Below are experts of layer 13 (counted from 0) of a mixture-of-experts language model. Rows are named router (the router's row for the expert), down (a neuron's output weights, with its number) and show model dimensions 0-63. Each number is 500 + 40 x the weight over its row's rms, rounded and kept within 0 to 999. Numbers have three digits each.
After each expert's rows: "raises" lists some tokens whose logits its average output raises strongly, later layers aside. This comes from a sample of Wikipedia text that the model never trained on.

# expert 18
router:461510518435505496470587519461438533480498522462477502609520528462497446542498505452447454527469527507398534486459452498500581478435488502546536445453485518468503553552599537495523496468513479
down0:528483499478533476444457461462436441477482539496476557514517522516504542523507532457547501557533514470559437557478503466466507554633530520466487448504508531512578537520464492427447495499501481
down1:531481443543501494547498562553453517542531494558526503583498541445478512488498506432436497535456563559492529397498450464484542458500571497511500513486518479470494432504474544434485445598486488
down2:450497539470494524509519520510465473506480433549477525578527552458533527505444499450579434539458455438558547533471541465497518534507534499461508514517432502538497452430459472430476484497507514
down3:509488426532455427505522446571511515509503570461551453564502521544493513567471562522474459442470523562438475482423449552503536475434452507485524454466507472462527445528505524447486468442577493
down4:533558480514488497473486508459527468548535519534507535496499541469509521459517467587546522463443549589499570529455454498511535441531473481529538482507575469497502472528514575431524505546553469
down5:570459517519546493522552518520555497552537514510476440497475442483537426548537526462558540521512467574533555520479496465501451537495546551484507562490481548611507474494525552468544569486389543
down6:500510462459452486544527510507532512580485496437515482488446479472391475496471498437533515416483486553463489485473478506548531524481452488469403599478522467464574481480493491489468463545523526
raises: "r", "on ", "– ", "f"

# expert 9
router:563433513491503472509532467555555464500441490464533447565525470552556545461519520546517469446478527441470500490550416533426447539506546483495485546550532472451477491449507566473436443431538519
down0:453457526475537478467515504531506449515518433508542493475534486487509503464525480502522564460463434445601457479527519526472518465516578501466476489553456517549495520582541481515533548496517496
down1:555501516520510539518520433516422525509462511531481506509481504373475424520436600482539531511479484450512476484535626511499509498447524457561464500487578453515512529482506461479467447468474469
down2:507442465432514561517542511480457520510490529454499563480456562429526590491460530448504524541531470562446475604505510424490558515455485514488496484476458429556485516598502457456571506560525488
down3:496522468517533529571542494501479459618544552515498491418437476527494513543471540469487517484513548532528540544483504439475526486502507593482558512498418637467495495492541473513522558439493516
down4:486500535589481476446488485483501522548443541437575492514493495502549470459500539469433528450509546493516427393518477560427456405494469469492561526527507506483448423482470503547489455514470448
down5:431512512505532518488482561508545446528550546513465477508560490477500557440491410473484479550455466454535419525459543518486501453473469504530535532474467435524461576495477494544470516512516555
down6:563487468532513511494496565438436449530515481456510489512391427556520522492466487521540475552468467572620506540513498491525474537478521465431456501529513460538543496472557460490486456537506393
raises: ", ", ". ", "-", "? ", "\n", "\n\n"

# expert 30
router:510472518426476520524500514546585633569454494519493504537477563482500458440521486491553508516490522414491486504508535503463486480543489517539466481478505553449508526564493519513534518462530493
down0:462426519481518514495463494450523458584490414506588433456468457426505503489568536459470505545488465454537469496520500531552546533486508488543539514469456488508495506447499480466468507489514559
down1:479440432449508458520505520580538504545457492573605480461562608533465436472474490480501518479471528507440462515525443473573547507460506448530488503442438548504525450500527529509557479581531468
down2:529562492505546388448473509522520487548505463443521436518528496444545511501508504444484508468435541515447461514498512497465470523514522484445427491457509539503542509465492452595446469552495533
down3:532478427470449485488487538576504512536488558468482518515527501569590473547495528538463586544520449501569518516545484561420426451508505568561517486492459550552540523497498413593462484509505522
down4:466503513538498584523577527482535559503502514477497508407502454502576503481538481519553454462512493421521448508475565437478515535568469458537536525484554559521539497510511491477509436499539439
down5:537534455472471583543487443532426533501485472447493484496507427473507547513509600541464594514471554537421562515500474497579508460497584550469503592550547515582516457517513482460441515510531470
down6:529492541471482466486433478546473530430477469555499443506411426454517505533500423529539515496540559458540572530501532448462525565515467512497483409514436517465461519439514504466492527491478492
raises: "B ", "T ", ".", "K ", "O "

# expert 14
router:540486536534512539509487533536569441500466459452543523508456451541521540522522559489492484512443454481517480525415492443459478616529556441503515536574548552478498486514486525519549494418524505
down0:433546549433474494498419535493476491521473512430524520419487529513515496417494483512453516575523502521461488588493472459454481423485559491515398510526461513510432466465502523469509496545476498
down1:520544537543501479489522517497529502474534411517509572452455572581527546501501490507481419497435472544440505445474474465509506444573497525523583597558476469477378489538555505501460563471531509
down2:547416508511572462526528481478555509558477456488516513478557498460529504469545475539469426487490442451515512512564488555391505502571446447537481507477420497502512519463500553469508460487507498
down3:528544462461504447473464467539511606476468509516497532481544485480536515523482509513525504597496526520487477501474578448498474440522470536509493479500568513506491526507564517490466599370527555
down4:527506519479499527487494560541544424485482525475412476479461501441492532442471544413442454494482413521531497529512515458522522506465528504402473439462587492444567481493493473497466515513525486
down5:473470545503453475483518535386489484541498493438486444501539426536486456514521485526549501502459550486508449456495500501500491585556502558518502542472589545478504546532531491483513491535432539
down6:545468506523550530537491531418485467498501548474499481505482531450532531552414543438468508565442471527425546528525497560541454484501485492491503481523452491439449497514555473524455559496557542
raises: "ç", "i", "id "

# expert 23
router:552478472469456495513542446522520527448476434530489528472564529481525497500580487496414517450478490505509496475522535523519428535507483521505491500474547516522507442536524575400480483438451533
down0:471527490460477444575489504477578499567556539632438512481474477517505529551583477576510433520520499533493467510530468512523501456564565496494531485537552560535513455530479520454535475477493471
down1:495555544458509493501466406486527512497502525482555560509529558500479416523532449531551558548481496492456508517537440534476468500493501486461510523474561487532545502486518484538472485499524525
down2:516514490554540479449433488514551521493499485499554498589547518494547435570514531552455503460520502418555449473497469507560476430459473521466519529482528484515472542509513516508467469559492488
down3:425468469459397581529578508525456468479442530507505491501463516459565469482464511536493538529502433470508476470479486545532517523433500509478544480482497445464531455501471454480485458511597469
down4:572556560529517454456537500494507521550532469526526525460415548495537473460500469517501503493431507526488495481440459524514504441528601548426459530510531490533547549463489548500444562492518514
down5:391534471531480492517470590508520475514481488487501556510466545545562561509548496484594457465469478479543512536511493452447421485501512500557562492465573502523480518475499490496482390454480521
down6:478458509496504541487480517473434519462510429482516508484528534379506516454497492499491495479495504565493484436522523478528441490508581497486553469540562449528504536528547554435520556484476607
raises: "0 ", ".", "6 ", "9 ", "5 ", "\n  "

# expert 35
router:492534526458486485524530531484520546553545591513541538590488562452451518485415463560435572491551449437437505530541529467446563494541496447530591497539491494533510427481511529534547468482439498
down0:504410503508495439539452531520481493542479498472506519534450500498426522539537431520483503484466491491497507477532417479568502505484503566560493422488502509445568485556471514468551472530465417
down1:518552526622481445543494488489460549437406548473486485498543543521482536506427519482539483521445529566479580457472442543447527444447555475474532519472518500466512579500524475592543494532478530
down2:530520452506471445504497496481456500467507489508491532483567480560465505531550517421476409532462497623477478473418483537494521582459431502481590460490482462604544500511523459391473508475577505
down3:474518490491452541604498512468532467528498536555459547504566473544512450515540526487411506461477463484493456519562460497504493461492440508528481495541491493540452486470482528542541472463571505
down4:498478563531506558547466437502524471461462430424491546462511440585537481468585466542491443468530521537463553499493489501515515451467462440534432521525529502484481481422563545534531424516549584
down5:546549433457523531529414493552505472502434461520513481507518511442498441520453542522515463516551509504537486570454490528565484422491449484475484497572544490513547488549486473541537443443470487
down6:548559561523510442514541515441509499544534424553484461540540545498450506438527547517457518538424507454443455468543528483508506472489600556522545656505489551492462457498485502458436506542497471
raises: "eting ", "ets ", "ed"

# expert 27
router:483517440519518527540528484443493473582474561468520472429411530469516514475501441485500513548477393572517450407492522476528465502494525532549562490487468480513529439526490507448478430501587521
down0:505562508515537530499468520519496481482520539532526452449524555556543436427501438560541505384538538537519461505553511457485527538497530483510616499574561463531572547460505478515578433433537505
down1:528529520444534424503486478523517482522459542532554477481459475477518464531498464447464483419558542564467531482509600575462475569435471478520567577520533525558475479491410564455531536481509482
down2:552507539550429464545449518481522452551510560487457473528444474517458468493467488441506536539467549553513540492472477530536506460474574464487532552497442513479487508489534449447471474465499412
down3:530505526494421438572477567508562479482535519494516542466511525517538538492528522505502506526557462597508475501411558394507485534450453520614500561508466579416472543446501439512493452479529573
down4:487576526518489478538471453440500510522479446497481502506516507504600552565439449524450450513523505496506499432338523571540422501501550525484443499538469417487540482519518474483498498451481446
down5:507465471458541465443490500489377512430480408468442446465541479506504545536466500440486559518481505491439530599473455488458500528441533460509451492487440557417528515493458577508457431525499447
down6:505514441481520480496442517477528478407511461517517511473503508498466445548501441469497486495500456435524511467592527512497528531489513543555482518500441493489518498515478496516499422546455449
raises: "g", "m", "li", "d"

# expert 19
router:473453498542455504544467518428529411529472536524506531513602466478538516499519503531441458503564447536510499512536525578450527497574512502519543519433482480526481489550510481480543483579453525
down0:476509459481467524494478467518589477522528474515535472549468477596489462510510502505475507521489464486574535541433464465551519440535502440583517498553509411441498510509516431502493418566551501
down1:527510507487433444592476465504548473535459432503457575534482462506590449498509434477468514525487505488501557509438439436482523488442502480463481512554506484511467507478480552462505524481498481
down2:491474520510478441493487444476500487519518471464509567510561523520489541449567513507516444520542486470500526502498542502402504470473447514521443530482532455491525516530530499467505459518431500
down3:494496469519480498532599487511546411570539459486471469495500516478529502490479533478530439480478479534530463528482506512462484509442512477498485542544467473418489479498481441557496461502550521
down4:515470480443552434578526515454511556487529473589523558507511480485437464452509555485484447493501482545538439526604488554501438501474513432469537528393447486502505477515556434471450474519485496
down5:541494486507498451474537476471520494543489483502547544487492470560443466420452455450504527433513469495474483564477501446470469431423536510468514529531529474451447522474562442526505388436485488
down6:477456436548504534473448529473512483452500456512412456467473470523620563495415537428514466470488532497442470481512501483477496491432532494507426492483542435467491417572540518440513547584502514
raises: "s ", "-", ", ", "ing ", ": ", "s"

# expert 3
router:496492493470524504501487506537401474477529547437524445498546509537470474528462525568492446542512475525491514584496538485490485450475448488513532468552538408549476547522458553450509477500386478
down0:539528521527517481515535504477537469486539531471547509552510520394480455485445554478504425495506509527531468442462532503493440453512534568424485528473456505503508480503459482495550470440456506
down1:481566491499507478526481537486544476491522455476510530500492509407480519510472531454529483510559488441502564567505548548469459505450446464492463454484486563443524524443542523488525522485432513
down2:483511570430435502532491551514493450428457519492547548484446482472507498534531493509530562453574429473503495469490458504497486494544503455541436504496518522496512487512522533588550495504482511
down3:489482463504509472509455546506475513503519477489574502519551455511507549535583514527510501478461583502485437512520477499500389521460523532478609558502574477472453428510498581503460434437507517
down4:478451473502507526526458476527528520455474524516554468481565557550535510404475443555424554523501545499506418483468413534596470447512523529494531519484548484462461505465438513555559483469449446
down5:456465483442492445516481518474630505522572494486487468555509504458521496481457544564482493502492518513559521527486470438496563402501530499522446564480498454488503426449485554512522476560486530
down6:510484457498502526478517539524509475481536483454478427562528497478542414453490509536527538486523460496571557528570496582469544479470431442494468484514487472459502523469526451518474514569491557
raises: "B", "C", "F", "M"

# expert 24
router:531503489549431544462486424509532505569430536511477492525487481507528519551378469411503515514453543445486465494503517482549503512521528533480473484548515450472425443478490431498548476504480463
down0:487527560445496474504550457558519523468534527542557505506528531501493436527475519531460582487477490500482501468494528477414476548437535446510549474498524467446562498503514448554516537454485479
down1:493473552454473465466538450576499566433475437509441499583513549495462472493510497523468432563505448464470497442483456504532549476491491484501506486504531520550511402516467472492548425492538542
down2:544544492533452510513497529466440525536454567459483473515470541556511458470464530554459554464435425485471500468488385532507469525476463507548482477500571477507480477513576502512507449451439460
down3:500468480508502479447527526523464552485464481500456516557513521475414480514405427481498550470483438526500479583481509482528573524426531534483533508485516531529515486587522536467480534469467559
down4:533454491559491517471517463539450433495478553530499515537492540524521556545476483482444473497486432510467475500470539451541528526546533500436474484522510450495523464562490477440456494453460573
down5:520460460532540454507542485528522542501558528500536463523434426537488513507434562532528450431583499484539484496456461468510492517460491521555472442482546435526514486548507442474428476466493510
down6:561454536412484458462493490585477503472492461542541507512497483499547494524558458506523539565493582466466498443484493458547490536523503494418507465467491473510518469495546494473473547466495558
raises: "\n\n", "\n", "202"

# expert 15
router:495489534512462457460511488440456501511478503478512552507542479525512584500442487574492492477472506561529503387474431540511585484436439484517493481494418496556544551531524544501576494473544546
down0:504474462456531528488478496548449525526516510544467502429541461497524538473455516428403470554437551544477524513523519513504518460465546524464473508562477547509527507529456496522523514527466547
down1:482455577496515583516472495457467484517453494499493480511502463481431477458545448480585517482500534536479543545491506462528500456487437457554482529475513543423482532479516595551546488485569472
down2:465485521566463538467480436482496530521498519475496478504522533471529490484530500583517503521493544526500460509460496505436577480486491566460493418495427461418494495531534469440539502561495474
down3:505576503539461449510493465459495541519504470561445500474535485428530503548470552503519489469507512603516485518504533453549529520532478457457512474553511492519528535549538495504548490413439475
down4:484543548444541536526475437457505485493628521444517593457480510522533488540514562530519541530517464489504422487500431527400511516460506539470531532466467527485444507516497511436397467425453491
down5:501590502513437547464559459455539494472508502510410468474502546472543493519548475534494487539414451486500449597510509541473474535471461500500521474530567504505484530525476525474447482553489550
down6:503494474537496499437546446471459516498484428517544472499573537532549511525509519489455424489481495538490450516533486527487490485459553507547488467501515458551539483480474553538529448471450534
raises: "by ", "to ", "the ", "their ", "as ", "in "